Weights of a small mixture-of-experts language model, trained from scratch on English Wikipedia: 256 experts in each of 14 layers, a shared expert of 64 neurons.
Below are experts of layer 11 (counted from 0) of a mixture-of-experts language model. Rows are named gate (a neuron's input weights, with its number), up (a neuron's input weights, with its number) and show model dimensions 0-223. Each number is 500 + 25 x the weight over its row's rms, rounded and kept within 0 to 999. Numbers have three digits each.
Before each expert's rows: "mostly gets" lists some tokens that are sent to it at least half of the time. This comes from a sample of Wikipedia text that the model never trained on.

# expert 151
mostly gets: " Cape", "pur", " Kitt", " Rio", " Santa", "å"
gate0:494509504477487518528479500505524511500472453527528469465484526511481499472455493482495508452455508513489526480517491521514524547499538497529495494522542509527543481470489499515506484472505475541530474542492496498553488516563500508510535475523467485501505506494506511508528519498472492513504482493463481475529496542529488552447482523551515464500456518495516519472501484463455462540489492491513498503487442499534478453476516507532526493522462489468511524473499506492514470485461515516512479491528514506521425493506485515467466537488514496483503494505446492486475508484562492523497526526538507515464509481514463479522541495533496482492528494525486492481437484509497512550519
up0:535503466531490524470467489488476507492532479488518503474504444516496503459463504516505536472513498521528492483521487492481511456466514474530523495496509535458493515486481491563513519495491463475535476540474501501497478495517539489484490501502514542550528506494480536510521478461476508554491495525463532469490473489528472517468518527437474525488473459434532535490535523476457515534510524488523480469511470528513531530469516477506485487494484492500507461516503497464498517519498454483490462513479488485484464520510469499511460501481511480537515489475524505539460511444511490515459524503480540471511488518499451452485477523529503502524466454501523470491473504528486490485524
gate1:495500508515535500511530502449515526462464508511458516478515501521515510461498507522520517476551506487501488521478475482566469518480448510490500465512500497535487507488480469562514468458522477510517480490512505477497460525496547483452474513467503486509499519510520496528493451482498517481524535472501487458474464511485473500495481456504449514517533468494480484513472530505486534487470503508504475502533469495505473560493495484506473479472535502461478488544543466467520488483484471493481467523534545510513513499489492461508510490535520476499531529504487524473487465501475472472507494443498479514480501530469431479525504517549463486494478512507524502507511478465483544511444
up1:491477489506539517540549509481511512514494487510516504472503520491488505513481501492505514489501498529494506547495484497542477503458470511502439532513500453536494539539553515534496474503485507502516530530484487521498528492480485482456541502509489498509486504493452527454520494537497489492535537495500456462463510532475485491479499489516436476510484466496463485514499537503462504497490464521501488515561484485530511504490511524517521467478561490488484520494531500493504530467447530531474479528514498538518469483526490489484501474527534516517500567528466472479536456487463514499518510498537490525468486498492444489508555502442456523489509509483483543516501492458476524522490
gate2:517514509476526507495449472413508497522483494495497515500518496507499481499521464513472519496508539522466458456531498451505495478500483488454519468492540488514479521489464459492501505506506467513495504480510530472494501506527529481452466496529514546519474530510494540510501490512472539467460508533470527540522500480508420514512507464467531529472523485523505511504517488497508521505472513513478505457517478478498504501473487470501527496506473508504487465514485490503493497530523500509530518505491484461504550534473482465508504485473486502453480475488490554538510472513487531516497495446531466505523547513509433521510473500491466468430491509497527474468519463523475464526499
up2:565486474514497551467456503451475506523514511483505525499498486528468487494498492524505539504534482509482488466505483466522441459536511527478471517493525499460457497480466473509516492556500471503478488523528532493494525514496518480451468449535506509498500561510489502509517485492514504491471524520491521511515492454516459532491506475482530483512472474518509429494540528518486482481473543498481448459498511482481493457477459512481493479502526513524480452525457496507524474518481505503481500473525474488491517511499488484575471478483504516446471542470498499504522474493446509513465519465511488506506533515517462501525486495492458513482506517486506456486502484516502512527514

# expert 156
mostly gets: " and", " among", " as", " because", " for", " but"
gate0:538447505518497465530507521482483482500515490501535509526525492457491542473495515509491483462470483476524506478460525474548537490523475501469496444491484495505535511491522528466499514516469487538484502524459484483557535482470514503477489489511511430504517505482482526492528519509549487487493480466492514524496460487505471558503508504506473506526451519486495505487467502494492491520490488496428470506487465506505569514444510468485464469531473524537478482489481479501458502482487522471516488541500528482449502484495482552494480509521502454503523508538467504476478480484499489511478478522543513517525546500509498451506465480495522509491518511524507469549530463510518489481501
up0:469494491510533440476478533452520464504483473496480530499496524510527494506525539516515508523519494554483472530500533479484505517525478485486490511495484453503449507517483476499490531495478493476491505525501544507516524530506525512527482531564470513557452482454496509492515494511506514510516525490451519523528519483477518489500475517492506504515474558527498516480507520440507487488539505523525489540546499505503517502547517510504502521482545451492501480523527490547533477440537518511471536475492476508506487524522473450493461501510493495464485508481502517521479514470524475498521521462445500496513447534494537521473513507502538501493517478480474504505499544437481521525510
gate1:485494529512510530506466537519485487471510514492490469468499494519485585491500485482528522510507493482491482496534496503493498520449486518541504521486530528562522528544527482484526529499511475542491512519512498493487461506548493510504506545536496510468493515516541489534531495505533500513475508503492531517455457501471496480469499497488546518513530464497501509524506460457487513502493469449486503485516536540543470514527499486480465505493525510518498537445485482483515459503516559513498475528529462515538527485530486504517490517484541506527469520458540482476493462516537520488533521504538515481513550478496506488475491547473497508543535494502508554518535481462525503482476
up1:506492491497478511480547502486457494460481472449470463451494478562527506550490488532502459519465496492498525535517487502472529511493509537464490511506534509532496464535493517466501502505491476505483511521466516477471492533517489489498492507531486512481469508554508510496491462471499571542504517534487494495513528501514547468511488483499487499500532492523499483500532520487489495514485519495536540519579496524515478478543519520499499512546476524512516480489502487483526477536490531438522515491494493469473518474509485486482497461475467493495460530462521503455532514474467470504492541493460500507511548456505546489530497500503484486468536502466502472486510481523504497533567
gate2:492518508469520482516471455509539487490469520537471424459486486495551517524524505524522506524536492518539493486470471474514478493493537473488520519501494552506473543510522504510501443499481463513493531492468474438470472474522504487489506501470547478514489484509480480505504507520489516542509551510482521510533524439456524536520488480514484483476547549489511490477512460478485489525511544502462498486514473539499469484464569530506487485517484513510534483483459483514486516508518507517500459518508513550508498531482503480523499501495518536451490484480520519533478495506537462466483456492498532516511498494541524495495510476487464522525474489534491514532539509501487491512506
up2:497551475462502518526515465520524464465467502520464463456472473489553539503488489528530536521570479497527496471479503494497480493502525456480528532509444506489475505509490507531476455501466454507530550497499462464479464460511465507515502516450534461497450494528496522474521496525501522527508491478469506481504524470508527518523458496505481465482499528499515515495512465486480494518498504490472531494521509556515474502465526537495526461511465503484494466475503509477506501562523532539485441526496506542481508485520507491513495515494495521468495480525494525549455493527510494467519492466555496535475484482506497497473497463514481521488485520522505496486512515467500493500516

# expert 126
mostly gets: "ș", "kov", "ń", "burg", "alem", "celona"
gate0:486487501489505558496485518456518480523451523506489489454511498435510491492489500520510504470473518510505491543477489497494453484480479477497462487509499505513499483491490527491545527449507506523454509518516468455539478470514472495546462538512497523457535477497528493508518525494542505514447546476465505483491525467535535500492520498489481545473499506517517489504453489475486528430523526508482480525507496517465505522504478499510478481485477473480443492501504481510489490531457525498500518486538512501463474475486480478499511498517522505504502469495463545522502490503559559480505453508509556541477485493508491490507491480545529463503495471481504542511505533479482553465508
up0:518526500498517490508514525521476490491530474486504528556465483517469548472506532504509485525513480513454481440476494521483512500558521480518528499520455506481499488454481497533533479528515505490480482526479489513438479499487518520511500472435506533544451517553496503496519482460456475523540508513497520455538469533510503504470502526510451459540514471491512509504544501492462444503480525516526469485489521527487490451485493529475501542540496532520519524521505477484514497516504509488524493503478515480537513507485503499492483513444508479503507516507498521477515470515492467464512472505518487432521520514497477456461485492489508546498507483514508475498526557530528530495501
gate1:506510511533459563490484518476471443495490494524513476498520501523504479515494497533542474517491482508499543494472491542499488505481507512480507500504479503495501553505528549524525476485522521498498529527460496533481533502478509494490469503455502544516482498506473485485457544490485486534527548497483447463525522532525505492505493498520485471535516527477472498478457517489521506502524445531557498490519485477494488507497512524515478481495475478474459486495498483527560492502475555514513498531484508483504481511513507569528526511474528505495529477453472551503434487490485519524513486465481560487499481487460498470486517539466483497503477525468487512496483557473480537510523
up1:464533509505507523463498506502503461558462492557484468460507538527548456493500507498545493543479498485537537565490490522509534508484474533479525513483485499529468498506498519504521499489507513487465512525522475497492500504499521512481527542489473498522512512476504534492460528481461499498525499465477474490507501516538493492506486489552481465510511504461483487497447486506497506495524461525544491503506501457509460522543488509502479507463483492481430494528512461552520498497463526476525512503503544500511498496451447522472513502505484481494478521482501509512480497474513474538519463465481531541514438503525507521478501500498491509496476528532497502516457561538482548478492
gate2:493476511522468573465520492519540477536475514482513471527479489494519540484494512548487485493531482535501436492511488496510511517471503494498512560486507478478510503491533470546508491448516492497490510488528475537472464470470488492466505462505476517477461522513508497525520520498493463509497491518515490500508464521504471450500509512491504477506496522460501528476459494490512506479530499468476485500507529463559512476487471493499437477506480507496443536444461517484532503456480491511503482477533470504495476507516531494509523546467511486458495524451505503464484535480456536529480521475461487525466469459524524501512465494493525462505465528533554515513499497517512490497494
up2:503493523496519542493493497536525517506486491459482489550475519500497523494530503536489498526520497524538428494498527482497503510485467512504481546508501490539488500494508469522494483464488482478476510503544488512509494509464532476504520485523447515457468534484496479521533514487466478514540480507517538495487489494502490428476524510509511497523482509473486529471435522468501493484523502467510492507489452472540462495494515526481444492487492494498434534473515495529533513445459491494506525450527459494498510508477486493478514531493501519475464515462472466467484524466445500536514519476498467497477448511526553499496522477518507495503471511547538476483493495523517500528549

# expert 205
mostly gets: " without", " With", "with", " featuring", " while", "With"
gate0:487512497542522497480484509516522504475519495503540485448473498490491475480487478480531464545460476523427469501526490548444491508453510483509501455474501524510486493498495498436531494482520472474480465537483483492470495492498494463549537494475508487515508493525537466514551515522455506498551476494518497492500486508517512541529544525494550509493513534494464500489476463476468481463503474515533482519484494528517515461489467491487480496479553493508507467489529514497512517504471540547491511506495453478498535459521546496504484502507471513484474444464481471524488477519489509482486486523493498509483486526452463498481470550489490506462509491501476509505472465478535531493509
up0:453499513508506513483503507524527506448530469463543523476504493515502459498476485463525523548475504513488504550557496560520517476480498506500505476489505486478510482509463486458530491513528469436493460507512455509470510474516484469491541496506488519510476561484533458533527483544470499516512480490510514521492476533480467516526488541482514521469500507493509534479532507468486477511505456516499481501529476492506474499520457513488574490525479472506497484541552498477488500467489484497471528486520500505507527494469506471524529545494512463483499500473457490530474531537490474508526474524529480513458481536508488544482493495491453489456528513486482529548522485482500515491507
gate1:533491523474477502525532469489500526470504494494502517554522546526525515496492503454505516483468513482523512530461471477487468526534504500513468526473537560516519443543528499488509477536515482461502505517458501497454520507526504506485509472504541524473485522532481470487497493433487489544483571515491497512529488495473541464451499483519475498506478449493530486488501454523465466510513499506500475488537478510491530539497518477534466555560530507497511499499474512505500495475519530514489498480550516537520520488535472489526480531496496494528480505516488502484522495524488476482540529545530451475500514492489542506530513472518490527492473498508481517484526507485550500515506
up1:493515519482438514464491493533530543488481507481456496476450520529499532454504561473552509478474448471491507521493522479505457498533484494516492502484486531512470484482450520516482493510511470464512440515520491496514505551545487517466489502495510508449531508503480499508494458487501517527501500521503528446533492528455505501485471493498533448490504529510516489488547522515485480518481488470515510523529500510501520517445538462495514519527493510482528490518524497521479521507479549537521479473510540533522537503541501486495439510511454495468465517494488565493504524508487511483509502476496492502527537478485463516570481510468519509502515496466508482489501483493504533498497
gate2:531494536522507501500457517512505500488534495487513488512481528517518557520503522473549484532496498462546452479456524481467466458483532515494468476509500497474474505551508510480572516487478466492512495512505521510498510477488473458492528526497525522483513510495492488466512529448496488568515493508478484524500532493495507499522509482554483511477505515473509492490511523516511478504442528493532479555507492514481496519531521493499515481509494492546495488504544527487491476450511494462483519443471495503507517519462487479505475542458543503510519516482508545477483491504518497493538496517554515463529477462493510454487493574502473530514525487512503447483462521505467530493511
up2:484510546501508526507514512482508497500489517561487505505524462520512477510501508485522503520480508464497499539474499496500499470499548503495515474539540495496562469431496527451534474507516501516492517490464491519471503483534514480504463534504489481491522498469484494483507495477512479523490508521531499484541546499588475524563505467508513521439470508511520482511515502514525567525480495461508494497513531498457481514496480500493497500537535515461439482474504474488512500498496494514514501524463504500513538496473469445517525494499507476484518464501493494496467506484484512563517525509502538574482519497516498484498463501460469507506482504501448517485480554487483495450509

# expert 41
mostly gets: "″W", " First", " Chevrolet", " Best", " Majority", " Conservative"
gate0:526503552493473474477486538460472501473490485522462477522470522479557485507510524452505474464469512512470516501514499480507459493545473512478522475459466485486524477478467480478514506515501511490467474497476520468501493528451488529502439495522522502480508536507479469495527491477495514552463509473491565494508504510500475511527530492506512461477514516499509534491533491528532497500532494531523491507524494526485490513547533498533523519491498524547491490506499504531454513473496483504473511486517507461514533558478528521562486495536492498453503482497496517509518478493486496511508512427507493534483521508513501479475549580503435517492500502497520478520493489515460489511459
up0:536503524487489494479515499464471510506484511512514510528458527510509480553510475453460443441455511515475483537481490534519467502509478562499537482473501481503519467527490489518535519477490500507468466538493538476511520522486511518486492502533477480513508518486475486511497491496468520519439530473508528529462522541519473505525546485521504483433496497495494512465494484524503522468501478511538492489514529495485491533538563486489509514500547491504508486552506525532510497483501502508462547505516500479528477531482515500525468514560474482482508486525516515472484427498496508504509544457468510508487523489499487504490536557497454495500537547492516487498501508503499498525463
gate1:523499432478502487528468503532518508539456484520511499508473497491488507500508500532489501528468498479508563514504487488439482515456496487477481486509523509540469520508456496513546565502517530447531471487483468494488505493555539460484539485524513528493475499496458511462509541521435490451517512468487529542522507528510490476506524508488490510496488519509494536483501554515516490536502536518481506482509524480491440494471529491475492487495486551497495485530489467466501490494495486520515534483489479516520535487494488503482488503480506541505471467478462511459528472497507429514476474458493514522535498505492465494464524476507465477521489514471473482483455513495490489485528
up1:486460482514514493513513530498476521512498474522506464507505494505519490519504481517508490477485522476500538483491520443447538521463455502485441502508507508528450509497518483499501563482515528501526487494539478487468496492531511482476540497501509516500464541536489548443480540493502473461495528452518502534516508543535498483491515466480490500546489495481496499439486512540542504541480527520500520496494484489481463528493495533497480479508496529530499534506515462487488502466492482493477537489499503545515520483521542494472513505513475471545470534465465530470525453502496447521511490466476492498523469508478497520465522486484443461476463501509513467479481495471486494521557
gate2:539509502533504519496478466515478475499515483519498497486461514500498536479517476457505501495502480473464543525491506483486475538550485516440489483563523520513473539484514496466522494484458555526548453501511474489474507491489506508456504528496476507465507528528510484467540537499582519533472477471505496439485464490489509488483496505529550490476512490485503493448506541476540471521489520507543505515503491509452479527514504542483473502491496501451506510515504513508513489522471521500534458451484452489515472493486554475478475529515488505551460487522500508485519479487528506504489508462465522492504531493481507523491505493475501475510546463498487476469482522501537496513510
up2:511506481508489541470496518489491508490483535475497497527511504529509585485519470494522539481479450516477527542503529476531475508576486481471491521556516504511502506519484520495488512521482538505516500479522505466464522515470471495491462532504501488495507512482514480513531507476551564516495473511500495455484455488477495501450490544508509465497530510479474505519520508457483458469505493517530487490485516485470490506526512548472489513496439476490493484510478520467507490512471494473495464464493479478545472488510522514510486493509479496508499509524485497498510478508508508530461503490521534457509528485483526518483510532468545483523595482480475488428502533508504509540515

# expert 188
mostly gets: "ius", "ancy", "ensis", "inson", "jamin", "oma"
gate0:494499467518520480498495547506493483444498505505507472513507466466486464515482497472478501485493508502490530483488532466495498499474481472504506519501503505492487523506475509548479488475518496497527493473483510530473511467530494534517523491481502556498523500530499502493515543537524481493546495514498458506511491582526549534564516504523512488530491469459477466510533500498541578487499515524466523530515520460473510481470510480507513475512518499438493503485504496496554519489484507473495511517495499537512493534495512541484556474523464489535527521510503451504495456509468489552536507499489491505499475509480474466484540516461488533493508447464470557475528483488466484521511
up0:522505532507479527501513455464516539524515500526484536502530491475539536506536496501486484483516508475511511496482545517554542504517519489461494496483500498475534452476497495454544499482506491548460511487477481513537470501526526491526436509491534459438507498515480475494453509475498500494467521467501522501479481488469507479447508523498526509501500516557495482494457500506501492464502519484493504463490471535506531524502501555487486524483482519530525509461528509506480493513515501468502509455473495475489503483490524530500485509491471473451448453511533503505494499507536520456467523492505520494479499539496537469559464470503454506519473522536526513503474489522554515540488
gate1:485477495506492523497485507479510481491519534469502481505559520496475488501460501541542485498510516499536524500464469502503475490483473526475514532530492478497478518500509528494516498503513502519472466497440491468484506515507554525531517494495500506513508494518438536490527509499478467503541506467532489519482493517502488537449464467510526540538489445499494519496485477518491516496497519509530503509484485518512521505503510454495521479506490583517508478516499508527470470492426518482515462532524452564487534534489520528462495539488544498514519528496459535545497499526505534456492500488480528478490471540534514505531504501493490512466496502482487526542523553548543515476481
up1:479495510524515526521515505471515500446489522493525475469523504495497488503489504538527508501533516468483471456514458515548508479534459484495467532508519438485557543506485515513483484508537495542505504467461496479469509502486489529478495502474513478463532459478515535475488487508529511503500479488520483525501487485522517498530499497493511526534558466526500488449510504563483523518511502475519497450479494474471494513461472521521538512488434535521507502510519493491501508482457494510502499503493535533447525514501502485505508528496518486490551532492466541495486539494495474493486525484482529520495549541512531486561488456497489450468475471502483529503527575500492492487508
gate2:526510467520463533495494496509490464473446476551453509501496544543481510483483482478504529480514500498512536496497487507528464518470515499481519454513520479444517539497519519492502531507567518524522488520509532501543485541460498492475465514503506516492499453522505480533483521569472500518502510468526485511512486535523492503500477493485474474504504503495476491443479484534473530531476550523512508534517508515519445449470523484511529506490493496533484495498465506458488477508510521486522515522481485483548529502485513503474486493493463492497552522481495476511485495524516463475458472469481446486509463530462485504546487485552480501513502482457532475485478508468513496481454
up2:482483492470490487517488489456505482515525562508455522531498537504520488484519452497492497510460511491503500502547482495512475568507500553482518572536530502497493518475476513500478491535476506528530535530544490491521497540522536488531493506464518501479463559498486510503542509510496470480511468486519531532549501508479481509521501503504467508476482549492522506520510536492491476534504476523495514516479493520432488522514470484500493508525529558566481486502505488492512546530453503442519437465510456503519528511535485520477500525511478481488498507481478513480528555510528506504490471525494502528495482530517482544534496493510497468491526466504487472496493506493476499486489

# expert 224
mostly gets: " @", " Kitt", " Naval", " Free", " Big", " Broad"
gate0:478505448499451527506514508516452489528543490525512484471479509537536470478496519494496457474504463514555494487537467533526469486502500491478477530502503500511530480483491509519510498501506503508514533506562484468516473516483503481474497481516528519506479500480505497463519510446510515493476465516508510458502480508484507462465555480503512535505471482542504505499527450547506502461492516474537506511557532440519461515528461503501540521507462498519510542503526519495512529464531514479481494519517494509500505474502490515521500515473476511475565506482504483487512501493506482476481547487474476509447495457476512484519511477524484470482490501510531519447426466491452490493463
up0:498481487505502455449512500514470480490492468497513514501506474460531484481526535544531526497507464469445542496470473565492533457507495497493525483495500520492512493495502478515517509515504498495491512467507490465506491490485451506509489495468509543489485488497494564528482504514511484474469471500519489494485497487514531502499588463498504479509522457538505507538546482508496480475518508531513511486515483473483514487503509530521530492474529523476495498518521485479520500500497506491424530506519539506484446563492524497544450497535452537507495528532484484493491548494540509485517488447483489527475467481525483499518509471497468513520544446474500499554484518499462515485474
gate1:483489500493503526487505518477521478469502502491469505516514498508488496465521515498488534473492483485473561490484509494516538525508558521550476481493469509448509507438502500445521487495518497515493505498441552486491466453550498523553495477478546494486560496515468522508450518593537517513501515501499472510543478512482500503523493502457495511558485523490489471489522504517454532507511483529505478489471526500512546486533511516510486487483499544541490497511510500527504507488477473524487522506475526513508493521541512477509524484482496500485530544473544511521504515522487503466501535474515503539536528497501553513484521493501506469528543490504499523524541510486559515500482
up1:475496508506559496471531527472492439519543479531501445468496492515505527463491472512491530448458485472526494524505500490498528489463550523489502500480536510483503506509520471435498520526532528507521546483474530479505476471512484501552519510502564521467540517493513537519473499532521507469485479489542478496531488509498530490523503469469520491512527528487485494484514476503493518477564506515520509521490507474516546509504502535538521472498488517506506522479533498524495528515514468533487509523483532488516509503548506493486503471496481462502546534500543572508505530503513506474536517500531433524475494521491537488485516522476518485532510489497484505458465509477517478467479
gate2:473472507500494518498503448501506447526483491528491556480477476483479428498529559497516480512495497467502511541462545492539494487534477519486508449471482523546529507517458520477504486504530497502505443545499479498462491496491530502491485503529544479511512521460522492492502506511475528542531491468486512516513465500481469483459551540559560447492494520481493502495470544489501481477457510504500496500480492512492496469512514484547544529531508513492508504499545520515450507488444495438515501493459470489512461545498512469504495522532505503480504511494498515495542461473498502495536497509522518500485510506512499470508497497529498497489530504457490509504494487511545480511535
up2:499443535518472450471524508568473470481527491506518548509455513517476458497561538537513514505510468491510496551503506492511496498522500531492559501493479526532503508499473497497479487475495545498468450515512508490453493527511481503483505532533498488541472475502518501514497501512498504535501526475483482501488509523516490513507533514513515437487512478439496533478479545483503484476449504519501530513529512481470465502497503511495501517534491515482518484523523495507451543516467504477494489488482469497532461466536526478476523493547483515481535539459506532462534488458475515521563452495477528508495513493517506490482524498508474448517533499497481473526516501539506496525519

# expert 225
mostly gets: " Second", " First", " fifth", " third", " High", " fourth"
gate0:508475538473494548513480536500530520526494442481536560535570500468504526512500497485490508490560491484489493517520475490456473514510523527498492532523482470512526474493498494486537516497510491519504488446480455478487511518499513511432490506529493465519508507523484533521514530505493484523489504519501516547486497501487525528538521431488527556535511487501471514497493537487461498476487500512482483478473527505502498510511528490493517521505465492462527512502515492529474518511462510497476481450529467506506502517544530491499548493519534490515468506496516474496527485481531516451520556551527547472492501524475508509550481503491517478513492464464465443507489501522522491472472
up0:482468512506465493482511519515477536502528478474512508524553559503493499499501473488508503498504509476479497504529500514474519534529562562504543539532466477477541472479455511542511531493508500558521494448517489502531501508488513526470490506511516471532469484476457541553483477525541475482509507519478494546494519495516476471535490446498515520492519494499509474505450490502481483478496495485486489479516491463495500535572497533537479511473473498483537498478558490522482521511441478518489488473487495541503508498505484499476563504487522487490490474500492543529503513468491494464477508514489563490516473521498484525532511490515478518510488457518464484513495508536525475471492
gate1:511490477513528524484472523552516498468477476539509466514488552501477526466503504463520490493474498532523508467507514468509508471509486485480442483518493498474466528490478512494549496506530525458474499510472460456555503476557526504478501446496505500533526534513499534459513505499537481526515450476530469477530500543498499503486487488491527498521477519511465495484537523488496486496471545521509477499510468439497513522490496492478508503504528516501499538493503512499539518500524543539534516461512487522530474493544457512496511504491527487515463478574505479471476496486536489559518467508508483471476504529479495490534520460495468530476487504519516460518495512548494532501461
up1:508504480522503474506535503544472466496488519524553486516499516521508532514510515477541520531487518476502466512490525480505546483519424472469470476479541475493447538503506515509516485509544556503514506521470444508498490457502504529486495515511484512494524513542467556464496515490480517546477463496543461495478505507493521545474491524467485501513492518510488519452509522505509497511498530502507504495490448496485491488470510496495530481510546541483533535523494543545497552533510519494543513484539483504507472480516469479481513475484474498542516538533519536477504490464505514493541486504472501445507471479466520484565494505482477501515491515536501478494522544485486509470501
gate2:536537502544496468504515516530448552514514494459508505513512513505515515478505524517505485534479516451486498551490484494496489506511491504508536500507546491497496502502494531519526526491520516525511519472511482539460405472450499450503511506474574493497483491497527485530506476529540534511506496510512466489498465479519505531468514527532481478505522497515563525504538462494483425484531524527509490531512491479512463540488471521487495493473539507478495499524528526445529490496512512510503453470509481473461464518479516490512489473467501487519517458520531490496504496538509450507545479525481469508511467482489504518480467521522509490493470456477491504517503500504492527469516
up2:524476511516495490523506499496472546498505507453529555477503515515483521494499510528495486510470506503470482524505469463480503532509473510500500493478478518472496487539510544521517513541476506521498503499504523512500500468441484487498497499500535497530497523508502507496474474535488553484467546507500464505513511511524503535511539565481457499481534501511493544520523470508502442503515499514483510518531460481491484486470512504511501510462507500462454536517520525453492488545524515486520454475493481430467467526444528512509444486527531533536479488533506472457511444488492478527529506537527465502510488479488535510465460468524513503469494488498456530530530477486472483472524